Below are experts of layer 2 (counted from 0) of a mixture-of-experts language model. Rows are named router (the router's row for the expert), gate (a neuron's input weights, with its number), up (a neuron's input weights, with its number) and show model dimensions 624-671. Each number is 200 + 40 x the weight over its row's rms, rounded and kept within 0 to 999.
Before each expert's rows: "gets" lists some tokens that make up at least twice as much of what it gets as of all text. This comes from a sample of Wikipedia text that the model never trained on. Tokens count by the router's weight.

# expert 8
gets: "0", " |\n", "\n", "8", "al", " at"
router,220,231,206,260,170,185,180,234,217,255,243,207,193,211,239,163,259,166,218,106,195,171,170,242,264,176,225,222,234,164,196,229,201,246,241,208,193,184,263,188,228,175,260,171,223,212,166,216
gate3,167,160,157,189,117,184,216,206,195,146,264,250,163,201,145,208,129,219,250,194,186,191,265,219,105,222,214,244,156,197,180,197,166,159,196,217,276,187,217,209,145,259,127,180,181,221,181,163
up3,207,216,193,225,179,211,247,243,182,187,182,182,242,300,249,269,154,158,209,213,148,277,224,124,270,148,180,160,222,182,190,187,197,127,209,203,221,149,149,191,113,218,201,181,176,193,205,206
gate4,173,225,268,192,251,250,200,205,144,225,93,166,201,143,178,186,275,154,181,186,191,240,223,185,152,191,309,138,263,211,304,150,170,223,106,181,198,185,207,167,174,224,243,164,170,213,230,136
up4,205,256,186,173,137,332,233,178,156,149,234,209,199,134,159,225,248,240,179,208,141,246,237,206,213,196,220,208,281,173,246,140,156,161,163,169,283,207,256,158,164,132,181,112,230,165,221,141
gate5,205,245,187,185,171,196,231,202,165,165,226,185,150,237,164,242,206,194,221,162,160,253,208,297,153,249,250,204,159,251,193,187,246,236,173,181,130,248,165,208,236,172,199,254,232,137,172,138
up5,204,288,225,268,186,188,176,172,225,268,191,192,223,182,196,266,140,220,172,233,220,145,171,192,251,284,255,170,203,140,238,142,200,175,257,195,163,211,239,228,138,176,163,177,201,174,242,188
gate6,223,230,252,238,236,221,197,227,183,237,196,230,158,195,237,257,188,164,123,134,212,222,226,159,183,164,252,183,225,131,149,248,190,180,198,117,236,276,214,252,204,239,123,281,200,193,167,213
up6,217,192,197,176,203,269,152,226,196,207,209,212,166,209,93,240,170,188,146,273,184,171,200,240,264,154,228,186,197,211,232,161,233,236,144,213,241,174,182,215,209,199,176,178,279,213,179,169
gate7,232,165,199,100,207,193,219,236,239,132,159,199,160,228,209,238,176,254,240,207,199,117,201,156,196,231,148,272,249,184,245,229,253,227,172,263,211,178,158,155,165,267,211,193,193,184,267,177
up7,195,134,179,151,246,136,268,184,213,211,171,203,207,224,198,264,202,233,240,163,195,234,153,224,139,176,277,250,174,269,216,120,213,245,181,146,187,218,179,179,235,179,243,199,250,227,183,160
gate8,220,223,174,197,224,235,203,260,168,265,167,223,149,241,222,276,241,151,205,224,135,209,253,174,242,200,159,171,146,237,185,90,188,253,224,236,186,210,74,235,232,180,244,237,204,214,277,197
up8,198,231,170,179,136,188,206,233,224,172,273,172,105,258,185,210,176,257,238,218,282,182,251,144,153,226,203,193,198,241,148,270,184,214,228,188,185,222,151,211,246,130,184,218,182,271,122,212
gate9,126,143,193,152,188,201,183,152,237,179,166,247,211,247,207,265,176,158,210,163,140,190,237,187,264,163,189,144,176,205,251,189,193,262,182,160,226,162,214,182,148,202,213,246,181,191,335,171
up9,244,178,215,178,228,124,210,164,153,219,204,256,160,236,215,196,280,233,151,210,275,165,174,201,199,132,215,214,208,230,237,159,271,196,238,238,259,136,156,194,128,223,147,171,135,257,190,205
gate10,204,216,177,205,219,209,248,201,181,154,159,164,197,159,138,159,185,211,159,200,220,291,209,188,224,269,132,229,263,207,205,240,229,210,218,167,217,201,201,192,198,190,188,193,141,147,202,210
up10,175,221,292,156,194,153,169,226,128,200,196,209,245,210,201,250,273,183,188,207,178,205,216,223,223,267,199,230,117,203,237,237,200,244,132,222,247,237,207,240,143,217,207,157,191,221,233,220
gate11,248,215,109,188,255,151,217,148,239,183,200,161,173,250,160,171,238,131,191,229,199,218,243,289,196,193,150,224,137,149,168,231,304,191,202,226,152,183,157,149,194,270,188,216,205,184,203,248
up11,219,196,173,240,244,168,189,182,180,208,145,258,181,161,179,197,279,233,152,189,213,211,233,145,233,312,191,207,209,162,182,182,200,204,146,191,237,177,163,166,177,252,176,175,140,213,193,212
gate12,184,283,195,156,189,225,230,194,230,248,192,192,234,229,240,179,203,198,145,269,195,224,177,268,117,233,145,165,215,140,193,183,213,209,152,249,197,185,212,178,159,187,222,190,163,215,153,196
up12,239,177,143,242,225,276,191,160,191,230,179,228,175,172,208,237,195,121,244,197,222,193,163,178,186,189,232,186,174,227,189,219,152,235,193,203,235,257,271,195,201,158,273,234,195,270,192,146
gate13,197,199,194,207,206,198,185,193,188,180,170,228,199,224,197,239,190,181,257,276,211,178,177,185,141,212,209,217,271,163,224,276,207,210,242,207,187,199,233,275,163,227,209,216,230,239,168,217
up13,210,163,240,244,228,271,239,249,166,221,273,239,189,201,205,165,262,214,173,242,250,204,118,204,228,264,191,239,181,90,228,159,142,230,189,192,168,171,227,169,94,214,192,214,177,209,180,225
gate14,169,238,188,242,163,163,269,220,171,272,237,166,261,144,220,239,187,249,172,231,189,225,207,184,195,228,211,213,153,207,221,184,217,203,184,202,197,140,253,176,153,229,164,193,181,212,113,140
up14,101,220,203,143,176,118,145,232,200,166,144,140,226,181,183,236,210,162,195,161,219,229,206,191,146,235,181,231,211,195,135,240,249,163,205,236,125,216,176,198,178,226,249,214,224,193,210,230
gate15,178,173,131,187,243,222,250,153,199,189,217,254,198,248,165,229,198,162,157,187,260,105,129,134,218,221,186,155,249,174,217,215,278,193,200,192,208,283,169,218,200,236,149,199,198,248,187,259
up15,219,295,219,215,153,204,192,190,145,219,253,158,266,188,187,186,176,194,183,178,274,227,192,213,187,148,247,171,209,182,244,180,237,203,179,183,237,177,235,170,184,253,144,192,275,111,155,205
gate16,216,140,211,186,235,235,260,223,262,260,182,232,225,146,198,218,237,120,266,236,248,234,235,173,211,264,224,159,214,225,210,254,153,218,145,229,242,272,202,220,168,129,195,165,217,194,226,227
up16,181,143,182,236,123,165,213,256,275,207,141,298,253,152,204,130,269,210,255,233,197,233,204,143,249,234,177,285,195,231,205,128,166,180,201,197,176,193,149,224,163,189,167,221,163,235,180,183
gate17,245,165,248,164,128,171,195,124,279,196,145,219,216,191,181,221,135,169,193,162,281,162,164,107,231,242,163,214,220,167,257,216,178,99,227,213,165,200,150,170,193,206,247,141,198,210,239,152
up17,212,240,205,181,246,277,169,204,151,210,201,192,179,203,222,258,170,236,173,215,185,179,233,118,185,233,214,189,201,257,307,194,235,199,222,209,271,230,184,225,122,178,173,147,146,170,158,242
gate18,169,199,203,193,131,205,160,277,170,168,224,137,167,193,166,217,160,261,159,288,183,278,267,218,247,162,236,174,171,145,115,229,210,224,175,171,175,170,86,200,167,238,204,158,142,202,258,222
up18,179,163,204,217,162,223,206,186,189,226,196,135,119,206,271,198,186,177,281,218,224,245,232,207,222,202,193,181,186,132,221,210,212,126,284,209,180,176,192,123,188,209,188,158,185,310,137,150
gate19,191,133,218,107,195,191,157,155,205,203,230,250,250,246,238,153,189,124,252,201,135,234,212,241,142,278,201,176,238,189,202,198,189,187,235,201,215,166,200,251,130,200,213,178,221,202,216,231
up19,166,158,124,167,185,212,169,198,147,200,172,198,155,207,112,237,210,171,225,217,237,201,259,227,240,156,228,231,181,197,131,193,184,206,202,170,216,203,197,225,209,250,208,238,197,236,237,186
gate20,222,129,163,203,178,284,270,177,248,242,226,181,182,131,181,149,253,249,190,224,220,304,125,266,198,209,210,187,248,150,214,190,286,214,124,169,242,202,208,184,201,159,210,172,185,188,126,201
up20,147,218,212,208,194,196,228,224,151,181,185,170,196,179,211,146,239,236,195,241,168,203,146,186,161,159,236,145,202,169,140,153,235,216,202,267,137,160,312,313,158,166,268,185,198,228,207,166
gate21,229,155,224,252,246,202,216,258,211,96,200,181,218,287,153,174,250,240,128,86,176,235,194,235,175,159,213,132,191,122,286,260,195,142,202,221,143,215,246,263,156,170,229,168,166,193,244,160
up21,181,238,189,163,285,177,202,165,216,171,237,161,221,207,134,228,241,253,154,232,228,210,206,168,231,194,192,212,231,236,201,203,105,171,149,191,191,211,197,196,295,236,157,151,226,185,195,191
gate22,235,201,255,271,165,180,132,217,206,177,223,222,204,172,163,182,259,240,175,223,155,215,226,197,168,166,166,176,194,230,186,178,200,153,235,204,218,150,229,162,204,263,91,213,270,231,188,182
up22,258,201,228,193,241,180,181,186,213,224,147,247,145,273,171,137,242,269,140,206,164,96,219,183,211,242,130,218,230,184,172,128,210,270,162,246,168,187,243,123,215,205,148,222,125,221,190,181
gate23,214,192,197,184,187,219,155,125,183,125,172,196,197,230,227,186,240,238,174,148,133,187,253,216,149,216,250,287,216,199,129,151,256,150,152,144,288,179,224,203,171,260,212,219,201,160,141,279
up23,186,198,216,249,97,220,203,85,195,145,245,172,189,222,161,155,208,215,175,185,191,131,251,180,171,243,189,149,239,224,153,174,185,272,188,223,170,219,208,143,235,256,171,294,256,238,255,212
gate24,162,197,204,196,238,206,265,155,183,168,210,252,238,101,166,214,218,170,211,242,208,196,201,224,184,183,172,186,256,225,198,167,176,151,229,215,123,172,171,166,207,131,149,213,173,193,179,232
up24,216,270,151,181,294,138,204,196,131,228,185,223,234,193,289,186,212,124,302,208,120,215,192,207,165,220,103,230,288,172,246,178,240,206,205,295,204,211,167,179,113,187,228,250,242,228,190,210
gate25,182,198,146,261,159,199,191,148,161,147,188,217,152,188,197,152,176,194,155,210,192,213,214,169,305,140,157,177,189,162,198,171,197,227,208,190,191,152,211,227,212,218,176,169,128,194,216,184
up25,242,210,241,87,182,182,161,227,150,153,167,241,181,276,148,155,99,198,176,261,220,178,172,186,251,159,202,192,140,263,159,182,252,212,220,160,172,258,151,190,189,284,238,154,171,227,271,155

# expert 15
gets: "9", " \"", "8", " for", " which", " –"
router,178,205,229,234,144,199,210,216,193,239,240,200,209,238,227,225,261,191,214,146,173,186,162,185,217,181,225,211,178,145,212,166,230,260,236,203,197,190,266,203,215,210,294,164,222,199,274,200
gate3,170,158,165,168,247,176,201,252,176,224,179,175,186,229,211,158,172,141,178,270,173,188,213,219,205,224,260,196,127,185,179,170,172,256,196,120,179,221,191,138,229,147,165,180,196,159,197,183
up3,183,221,151,131,278,240,194,176,230,219,216,203,170,239,206,227,194,199,184,260,210,162,242,164,133,107,209,199,147,158,145,151,237,157,233,144,212,242,144,233,212,192,196,199,214,163,161,200
gate4,156,102,212,136,221,207,216,172,188,229,165,200,194,236,137,272,225,204,265,247,189,207,176,213,214,264,178,138,225,277,171,279,176,176,210,216,178,245,193,184,253,216,175,260,268,210,191,201
up4,233,272,204,186,189,230,184,222,217,228,227,149,210,215,118,215,236,211,222,243,193,267,194,180,204,171,229,250,226,243,329,202,210,223,178,260,211,133,186,182,211,296,137,245,174,241,244,228
gate5,190,219,179,239,187,170,194,262,221,207,231,164,195,256,161,271,255,135,223,205,157,206,228,170,160,224,283,271,207,122,242,228,293,231,169,163,169,157,179,184,183,171,217,182,246,178,126,196
up5,154,285,242,203,169,197,242,267,251,131,251,158,215,229,187,145,210,165,268,224,156,126,129,249,134,158,172,188,281,147,229,211,199,198,180,173,249,184,221,217,153,291,180,192,263,201,224,213
gate6,297,214,162,177,199,170,183,136,286,233,214,167,211,149,204,243,206,222,202,209,191,193,175,201,198,208,239,159,221,221,185,148,227,240,149,193,168,285,208,261,220,211,250,155,201,219,181,126
up6,155,177,169,195,212,229,211,228,188,81,215,176,194,209,239,193,230,248,235,193,132,229,243,225,199,239,249,199,194,176,149,153,206,209,261,179,173,212,192,166,195,275,190,180,203,193,223,174
gate7,191,212,217,219,202,191,187,205,224,142,133,171,222,215,174,141,249,230,153,244,134,158,133,236,275,193,200,161,147,205,183,232,241,164,219,155,190,121,243,241,241,254,225,147,170,317,165,232
up7,164,198,223,196,229,202,235,147,242,219,221,216,257,191,260,126,229,194,171,142,205,200,134,214,205,256,194,146,273,203,130,198,220,203,245,164,212,193,210,199,197,260,178,168,260,166,161,199
gate8,221,195,249,210,267,252,183,194,167,220,190,236,140,177,299,174,184,199,244,134,267,261,225,271,200,209,194,228,177,150,206,173,233,179,199,178,210,235,191,170,231,200,203,210,228,232,194,204
up8,182,238,181,178,196,268,208,155,168,250,187,181,235,222,159,180,174,286,169,200,205,258,173,183,239,191,276,231,159,174,223,198,92,215,199,175,132,186,136,156,165,239,155,110,205,131,184,185
gate9,201,206,222,239,215,252,233,253,294,262,204,233,214,164,205,152,228,203,130,216,270,192,213,130,218,145,226,243,199,189,197,196,215,190,214,109,169,245,138,196,197,133,243,236,197,123,236,211
up9,158,169,285,145,187,150,180,171,205,174,167,274,244,187,171,189,181,249,194,258,228,193,209,196,132,174,221,224,163,107,180,230,220,208,186,184,200,254,152,242,261,193,222,154,161,216,209,195
gate10,181,175,128,150,255,182,200,66,81,217,203,211,211,236,208,149,176,172,186,127,251,187,179,220,231,177,268,246,224,233,181,251,225,181,196,276,142,171,216,202,189,242,210,260,188,161,272,215
up10,146,197,197,264,161,167,167,142,267,197,185,170,147,208,194,197,243,233,215,210,226,146,214,263,275,152,198,281,196,227,182,232,141,179,145,170,253,200,251,208,189,186,172,154,240,250,220,185
gate11,218,243,202,184,165,184,160,195,212,265,214,184,200,143,190,130,156,241,174,282,110,161,187,232,212,216,190,171,149,85,214,162,267,202,242,183,207,246,252,304,225,182,186,214,181,288,178,197
up11,188,193,240,219,162,187,144,217,198,184,197,156,212,200,127,195,218,249,214,170,213,227,189,192,175,177,116,200,171,229,230,148,203,228,204,212,183,203,181,154,202,203,236,194,283,181,138,178
gate12,219,246,248,261,243,194,178,205,223,209,162,215,153,210,243,186,166,249,231,175,207,161,207,237,245,161,194,218,249,220,226,217,202,177,172,206,147,185,244,181,191,152,258,213,166,216,222,219
up12,127,217,175,198,191,120,186,221,194,245,172,253,222,216,153,214,237,272,194,226,216,228,235,242,168,170,246,189,269,176,201,246,222,222,151,190,228,255,185,200,142,134,148,187,231,190,144,262
gate13,202,215,132,209,193,167,226,237,187,233,235,221,209,227,194,180,239,136,171,207,228,186,192,137,227,154,168,183,290,181,281,197,73,120,182,162,217,166,193,215,150,166,191,155,213,206,201,189
up13,267,212,260,199,211,248,222,228,183,195,173,183,257,174,204,247,162,194,168,156,243,238,219,201,171,195,296,199,192,124,156,240,193,163,218,152,177,181,160,281,202,187,182,184,150,231,226,232
gate14,268,255,200,187,205,187,127,197,251,209,159,254,259,219,175,190,242,164,138,227,226,247,178,181,168,227,209,175,180,196,187,239,250,211,182,195,226,190,148,198,211,170,235,238,265,241,215,193
up14,219,195,190,216,156,203,189,206,269,165,222,164,226,243,207,222,196,207,137,231,183,251,246,167,207,180,181,242,186,234,149,240,210,140,303,211,212,192,164,192,167,169,267,195,173,181,146,209
gate15,243,221,157,170,195,223,202,179,192,239,176,249,141,187,222,205,233,190,264,119,173,175,207,177,145,229,167,251,151,248,166,156,148,156,195,181,156,242,210,223,251,205,199,137,169,283,149,227
up15,271,209,254,238,96,153,222,129,223,182,148,182,163,269,166,181,225,187,243,107,174,148,117,157,217,188,231,245,242,228,185,283,193,224,239,202,158,123,158,211,75,197,177,187,249,255,204,186
gate16,177,199,182,251,221,186,213,152,172,192,129,132,259,248,144,218,260,221,144,178,212,248,195,293,240,108,214,206,269,228,202,218,135,133,190,216,152,176,275,236,156,192,181,194,269,212,224,217
up16,221,244,124,225,238,217,249,214,193,258,178,113,256,224,204,260,233,146,210,215,181,221,220,174,252,176,198,162,220,157,204,182,191,246,190,105,258,253,223,222,221,212,272,177,172,212,216,192
gate17,229,238,246,185,201,151,139,209,203,143,240,193,250,182,242,287,172,179,153,242,205,192,166,133,252,170,186,226,176,191,236,114,180,104,133,192,208,221,157,170,114,226,227,176,246,208,222,184
up17,183,156,172,269,174,181,156,189,198,144,294,213,256,247,219,219,191,205,187,208,240,187,178,188,162,248,165,233,156,126,172,224,216,179,232,254,185,184,194,154,198,257,162,192,223,192,263,233
gate18,143,81,169,135,167,159,200,227,170,189,150,243,177,142,213,171,140,171,229,209,234,236,261,246,172,221,194,181,270,183,229,199,205,235,178,207,142,195,176,215,221,294,273,202,195,168,199,240
up18,180,217,179,209,194,205,146,213,185,171,219,226,267,236,189,177,188,208,195,287,232,180,195,146,204,209,220,223,196,188,105,231,136,278,163,183,210,109,183,263,302,196,221,158,202,189,223,186
gate19,251,195,173,212,235,159,165,228,203,209,242,323,148,190,290,201,200,271,212,145,180,221,233,192,214,244,205,203,213,169,241,133,190,256,196,166,268,169,153,296,257,217,168,190,218,178,193,164
up19,234,151,177,225,158,161,104,137,168,131,192,194,214,235,179,154,163,206,192,225,189,168,150,181,242,307,283,231,160,229,217,186,140,222,155,155,254,228,173,251,123,213,200,223,248,209,159,109
gate20,146,226,175,258,192,231,175,211,177,259,181,184,232,208,223,89,254,224,181,191,189,188,175,243,153,167,106,165,164,153,241,178,297,199,246,218,165,155,185,148,229,268,210,272,282,130,185,282
up20,216,185,154,184,191,267,182,230,205,195,187,197,272,196,250,125,196,157,225,137,213,142,191,179,268,180,183,181,151,155,220,244,196,257,181,201,249,136,143,216,247,260,188,144,204,159,205,173
gate21,224,190,179,222,211,167,202,200,177,114,141,142,228,189,176,189,142,243,190,226,127,188,225,259,252,238,166,196,178,202,136,206,229,179,243,209,142,203,168,222,243,162,218,242,227,219,220,213
up21,188,202,232,188,267,217,110,173,196,192,161,173,296,184,136,251,138,199,261,250,114,253,177,192,157,168,172,223,339,157,259,185,175,177,227,205,226,188,179,125,166,228,164,159,216,206,188,234
gate22,124,174,181,182,253,224,164,191,221,216,169,142,224,144,131,186,214,271,182,191,134,206,220,249,173,313,177,264,197,155,233,221,187,180,217,229,250,165,259,224,237,201,204,205,208,207,164,225
up22,154,174,258,297,184,176,173,264,218,227,296,219,189,274,204,190,242,193,227,178,200,188,131,202,243,214,186,197,236,206,244,184,140,168,236,94,182,243,182,146,184,175,218,236,218,296,230,183
gate23,175,274,234,167,230,182,178,228,202,263,198,167,241,217,157,283,154,204,178,198,179,185,173,224,124,193,234,162,134,167,193,159,128,188,177,192,215,254,202,198,172,229,231,253,184,276,262,237
up23,203,215,263,210,203,201,224,209,248,198,186,209,160,174,84,255,183,143,267,215,168,164,246,255,227,214,172,153,192,204,171,211,261,146,222,201,180,214,239,224,200,176,181,226,212,265,224,161
gate24,145,133,196,253,162,90,195,193,208,191,190,252,196,154,211,151,167,154,246,266,234,211,155,173,142,146,210,228,196,211,207,152,211,196,113,224,164,190,194,231,237,193,194,244,209,163,209,231
up24,244,177,126,207,181,290,133,226,151,235,136,172,171,182,211,200,155,275,204,202,137,179,177,131,201,194,239,192,123,165,177,147,243,199,230,171,214,195,212,236,194,254,208,168,228,264,199,135
gate25,237,264,182,174,227,167,191,184,247,146,144,197,152,232,243,221,185,239,210,258,178,187,171,198,142,210,182,191,217,177,209,159,175,188,171,178,206,256,248,238,212,175,227,134,149,265,199,269
up25,220,215,93,199,200,160,217,126,197,156,244,194,207,297,151,192,202,167,161,132,171,183,183,208,224,209,176,218,223,252,198,241,184,263,214,189,194,181,149,199,243,250,219,190,227,174,128,256

# expert 1
gets: ",", "==", " is", "es", " He", "u"
router,276,228,216,244,174,188,216,207,171,253,231,212,194,226,221,258,279,194,199,131,166,169,189,216,237,187,225,218,227,150,230,176,188,208,218,198,209,199,256,170,217,204,231,165,217,192,263,201
gate0,219,253,174,233,222,180,196,139,117,191,142,237,195,236,269,225,268,295,182,230,240,162,224,219,209,252,206,176,248,208,187,184,170,220,209,121,162,231,169,136,210,246,162,263,240,150,270,228
up0,204,174,190,167,166,161,223,207,256,192,223,180,249,196,250,200,200,256,210,201,244,242,196,168,175,237,253,222,182,159,207,168,166,179,161,154,318,154,233,138,203,192,206,245,258,224,193,281
gate1,162,119,224,171,163,221,127,284,224,175,221,184,187,187,252,184,188,212,207,238,175,263,229,185,217,122,177,223,184,192,217,194,193,192,194,210,197,164,160,106,138,263,276,247,138,157,195,227
up1,173,169,206,194,195,195,275,198,116,224,276,245,148,271,279,201,217,175,217,155,221,175,239,163,209,198,142,168,159,166,183,162,267,198,140,139,224,201,162,157,249,251,239,170,194,108,183,194
gate2,241,173,170,224,185,172,196,179,274,199,207,213,173,152,209,123,158,205,164,246,128,235,175,216,192,198,156,131,125,246,128,177,230,257,197,258,205,137,267,198,206,201,116,143,156,187,183,237
up2,195,174,138,162,195,143,253,211,249,155,201,219,202,203,219,219,139,282,163,245,233,166,209,153,214,215,254,193,188,229,225,202,247,186,195,132,266,185,164,212,167,158,199,224,222,211,185,148
gate3,227,142,148,123,218,229,197,218,190,184,185,147,188,199,170,199,158,215,237,180,171,188,230,117,187,205,176,203,221,194,184,206,214,204,195,228,212,203,202,236,153,197,212,218,190,265,202,134
up3,185,141,207,252,238,241,173,143,121,229,239,316,238,188,194,109,170,248,124,207,179,228,212,190,151,207,179,124,227,207,172,127,157,107,217,205,227,229,213,165,178,167,155,200,216,275,216,268
gate4,199,191,259,194,139,216,151,234,288,195,294,120,198,170,177,186,202,216,189,270,188,178,125,241,180,276,230,177,215,183,187,190,128,202,271,262,215,199,239,219,251,182,157,212,164,198,166,203
up4,248,191,276,216,208,162,160,187,217,193,152,202,181,271,162,184,222,157,197,259,213,185,192,207,103,190,254,163,139,169,167,208,180,162,215,239,187,224,240,222,136,165,186,126,259,203,198,182
gate5,173,270,249,136,169,148,217,156,223,199,137,190,246,187,185,183,216,154,230,181,102,155,129,154,239,222,208,164,227,217,279,275,166,152,137,237,172,183,192,185,248,212,224,159,209,185,266,248
up5,235,206,198,136,185,254,193,254,131,272,153,231,348,217,122,293,240,183,231,256,193,138,209,158,327,143,213,184,203,200,273,206,159,180,159,215,262,220,148,216,230,248,213,245,282,267,178,172
gate6,176,192,179,214,126,228,176,232,199,262,176,252,108,243,207,165,181,195,249,220,206,148,190,150,239,219,186,221,204,211,187,199,227,222,174,200,222,202,158,172,249,193,135,216,129,187,206,199
up6,239,148,100,218,172,223,181,186,260,140,210,145,209,188,264,226,220,202,227,189,186,187,218,140,222,148,207,231,225,191,244,203,265,268,174,234,269,204,250,137,157,171,218,234,162,200,201,202
gate7,315,228,250,224,163,158,235,141,155,188,218,180,182,221,209,93,219,233,245,165,222,151,220,139,176,255,183,100,125,273,238,240,209,163,211,266,201,275,170,152,180,136,141,238,182,167,169,167
up7,235,269,239,231,209,211,207,176,137,126,243,194,179,248,179,216,253,244,132,238,173,213,147,147,116,248,167,253,235,227,197,264,217,191,236,203,229,205,194,187,247,163,185,216,190,223,230,152
gate8,245,137,208,188,186,186,178,197,138,197,124,208,141,182,192,203,213,204,126,190,160,150,194,212,180,154,232,204,223,209,273,205,259,106,266,164,170,185,170,162,216,203,232,199,216,211,199,212
up8,185,163,191,250,216,208,261,173,212,193,241,140,184,202,158,230,145,220,181,196,166,165,230,231,174,211,214,148,114,199,142,228,250,202,232,162,156,198,151,181,232,164,145,177,286,236,241,274
gate9,167,134,275,248,180,158,311,218,232,205,215,252,165,245,160,189,229,223,175,159,158,117,226,176,164,206,203,274,197,208,209,196,150,241,196,179,226,162,210,195,233,163,170,170,152,189,228,213
up9,212,271,277,249,199,183,161,204,117,199,202,221,219,197,241,197,229,167,255,152,189,185,193,265,276,125,188,218,211,274,273,133,168,211,223,147,229,196,167,114,215,184,160,272,157,180,232,232
gate10,211,189,244,206,250,185,185,242,190,222,237,168,251,209,236,244,175,138,190,227,220,182,174,240,143,283,206,232,246,234,162,172,197,253,153,195,152,292,235,115,190,240,186,102,204,178,199,211
up10,148,191,196,175,175,234,248,204,246,200,239,216,231,253,273,169,125,148,178,197,227,174,203,188,264,204,211,176,215,193,226,168,228,200,206,113,174,169,173,164,152,216,146,181,216,214,243,178
gate11,230,222,233,160,142,199,273,175,213,201,171,217,148,163,276,136,247,215,181,225,259,141,215,166,197,232,217,168,160,233,204,280,210,219,179,227,206,218,224,237,207,193,164,192,249,274,205,219
up11,232,163,155,185,198,244,241,217,234,200,206,162,192,174,244,251,243,220,210,228,186,159,174,114,289,169,248,205,228,173,179,214,224,255,198,207,213,127,230,128,217,259,216,264,236,208,223,211
gate12,194,171,223,179,225,236,205,188,238,166,166,171,163,196,159,229,191,193,166,215,154,238,247,260,183,168,180,209,243,178,189,155,195,217,240,170,180,200,215,158,218,233,187,190,217,142,233,241
up12,227,149,257,173,216,192,199,153,172,248,220,223,193,260,188,177,227,175,219,261,165,167,225,193,240,181,237,171,169,159,176,209,224,147,258,178,211,220,163,187,182,227,160,228,204,198,200,228
gate13,196,212,188,211,279,153,152,207,133,162,200,232,91,209,231,234,245,218,215,204,180,200,144,181,187,305,172,159,157,195,163,213,228,201,206,155,195,174,278,267,257,235,213,138,195,248,167,223
up13,212,204,235,278,301,173,185,243,158,231,167,241,228,190,208,194,219,206,244,187,188,250,140,194,300,217,269,189,152,218,186,236,142,270,169,204,217,245,220,246,178,199,224,130,191,238,197,263
gate14,181,154,187,156,156,200,179,202,247,252,276,220,253,185,186,154,193,219,159,184,265,267,256,205,166,243,188,184,184,219,197,230,158,241,234,204,263,254,152,152,237,267,259,262,186,213,229,111
up14,221,149,261,250,193,226,202,121,223,258,236,175,189,264,255,171,230,196,227,215,173,190,120,218,194,219,214,176,189,141,200,141,219,226,186,164,179,237,210,203,221,176,231,262,216,231,196,178
gate15,161,193,243,181,209,200,208,285,194,240,193,272,218,190,262,156,166,247,226,166,168,240,158,206,165,200,174,212,209,253,183,103,221,226,217,159,185,201,265,222,251,266,215,234,178,191,215,132
up15,244,186,157,194,156,225,117,222,173,202,146,156,184,222,216,129,217,202,175,158,178,204,196,193,192,219,129,254,178,218,177,123,234,133,193,248,164,271,174,221,203,213,234,190,211,172,208,197
gate16,272,146,184,124,252,177,213,155,266,241,167,189,180,244,281,204,204,193,192,237,198,189,226,275,293,226,226,208,224,148,175,138,177,199,214,206,200,199,150,186,194,179,261,202,179,174,218,213
up16,190,270,93,239,163,200,241,171,269,199,236,148,190,233,167,260,193,175,221,247,182,186,181,221,253,204,180,213,202,213,255,265,266,207,164,225,216,158,202,189,206,176,187,219,216,236,141,167
gate17,210,194,184,208,257,107,196,192,202,210,120,216,165,197,211,178,213,198,221,145,165,220,176,217,227,188,222,161,217,206,245,177,194,207,267,240,221,223,187,167,221,162,172,266,186,140,142,252
up17,269,185,231,185,247,179,162,176,198,268,269,241,218,227,167,273,258,224,244,255,202,168,163,216,122,168,205,224,225,197,174,211,217,196,225,232,232,133,223,204,159,221,207,143,185,252,164,215
gate18,154,215,243,208,203,182,136,253,138,194,258,205,170,242,185,222,211,209,201,247,194,178,187,94,122,202,217,225,234,182,243,75,235,196,199,234,251,219,235,151,224,190,178,223,210,120,131,254
up18,213,206,271,225,228,214,224,180,201,175,136,162,208,170,112,237,210,335,191,206,209,225,165,122,202,205,218,222,152,258,248,196,191,161,212,168,176,93,247,171,241,181,179,99,185,166,162,178
gate19,156,212,200,190,209,236,190,238,168,225,175,155,287,186,195,133,212,202,252,142,264,215,188,139,255,169,161,119,219,208,197,266,221,77,172,234,240,239,257,157,258,191,187,223,166,187,115,236
up19,242,177,182,142,189,166,196,204,184,252,163,148,246,174,232,189,214,153,229,180,180,214,305,176,219,217,168,175,174,255,107,219,229,235,274,170,204,243,275,203,292,180,172,341,119,224,220,208
gate20,242,247,160,292,230,221,175,167,208,86,115,221,150,151,208,189,211,190,263,203,173,106,242,210,219,123,266,273,164,183,235,196,227,194,153,207,229,230,242,234,146,181,218,239,215,356,225,268
up20,202,196,129,170,191,184,271,183,260,191,231,208,191,247,187,211,192,257,225,167,201,170,203,198,243,258,218,238,206,167,200,194,254,198,142,191,147,244,260,216,119,217,192,211,209,165,141,170
gate21,247,94,209,177,245,255,244,224,144,235,208,181,259,185,187,156,208,195,169,186,170,191,230,133,257,195,197,184,221,200,163,226,152,137,186,249,170,170,189,193,196,151,172,207,224,203,265,167
up21,84,199,169,255,297,200,197,247,158,210,194,173,207,224,169,224,155,206,163,263,80,246,215,175,147,198,198,254,213,138,165,193,269,215,159,265,158,220,247,179,176,164,110,218,210,247,231,184
gate22,189,197,214,267,192,272,211,244,217,178,259,204,181,148,147,160,161,226,238,176,172,208,203,214,137,175,207,215,223,222,174,160,147,190,257,119,287,257,127,169,141,240,86,199,210,135,241,230
up22,176,188,266,210,229,171,232,221,285,94,216,207,156,164,152,229,225,105,247,176,279,175,273,214,163,204,173,189,299,181,136,200,156,248,157,202,181,232,241,183,171,182,208,171,179,190,252,230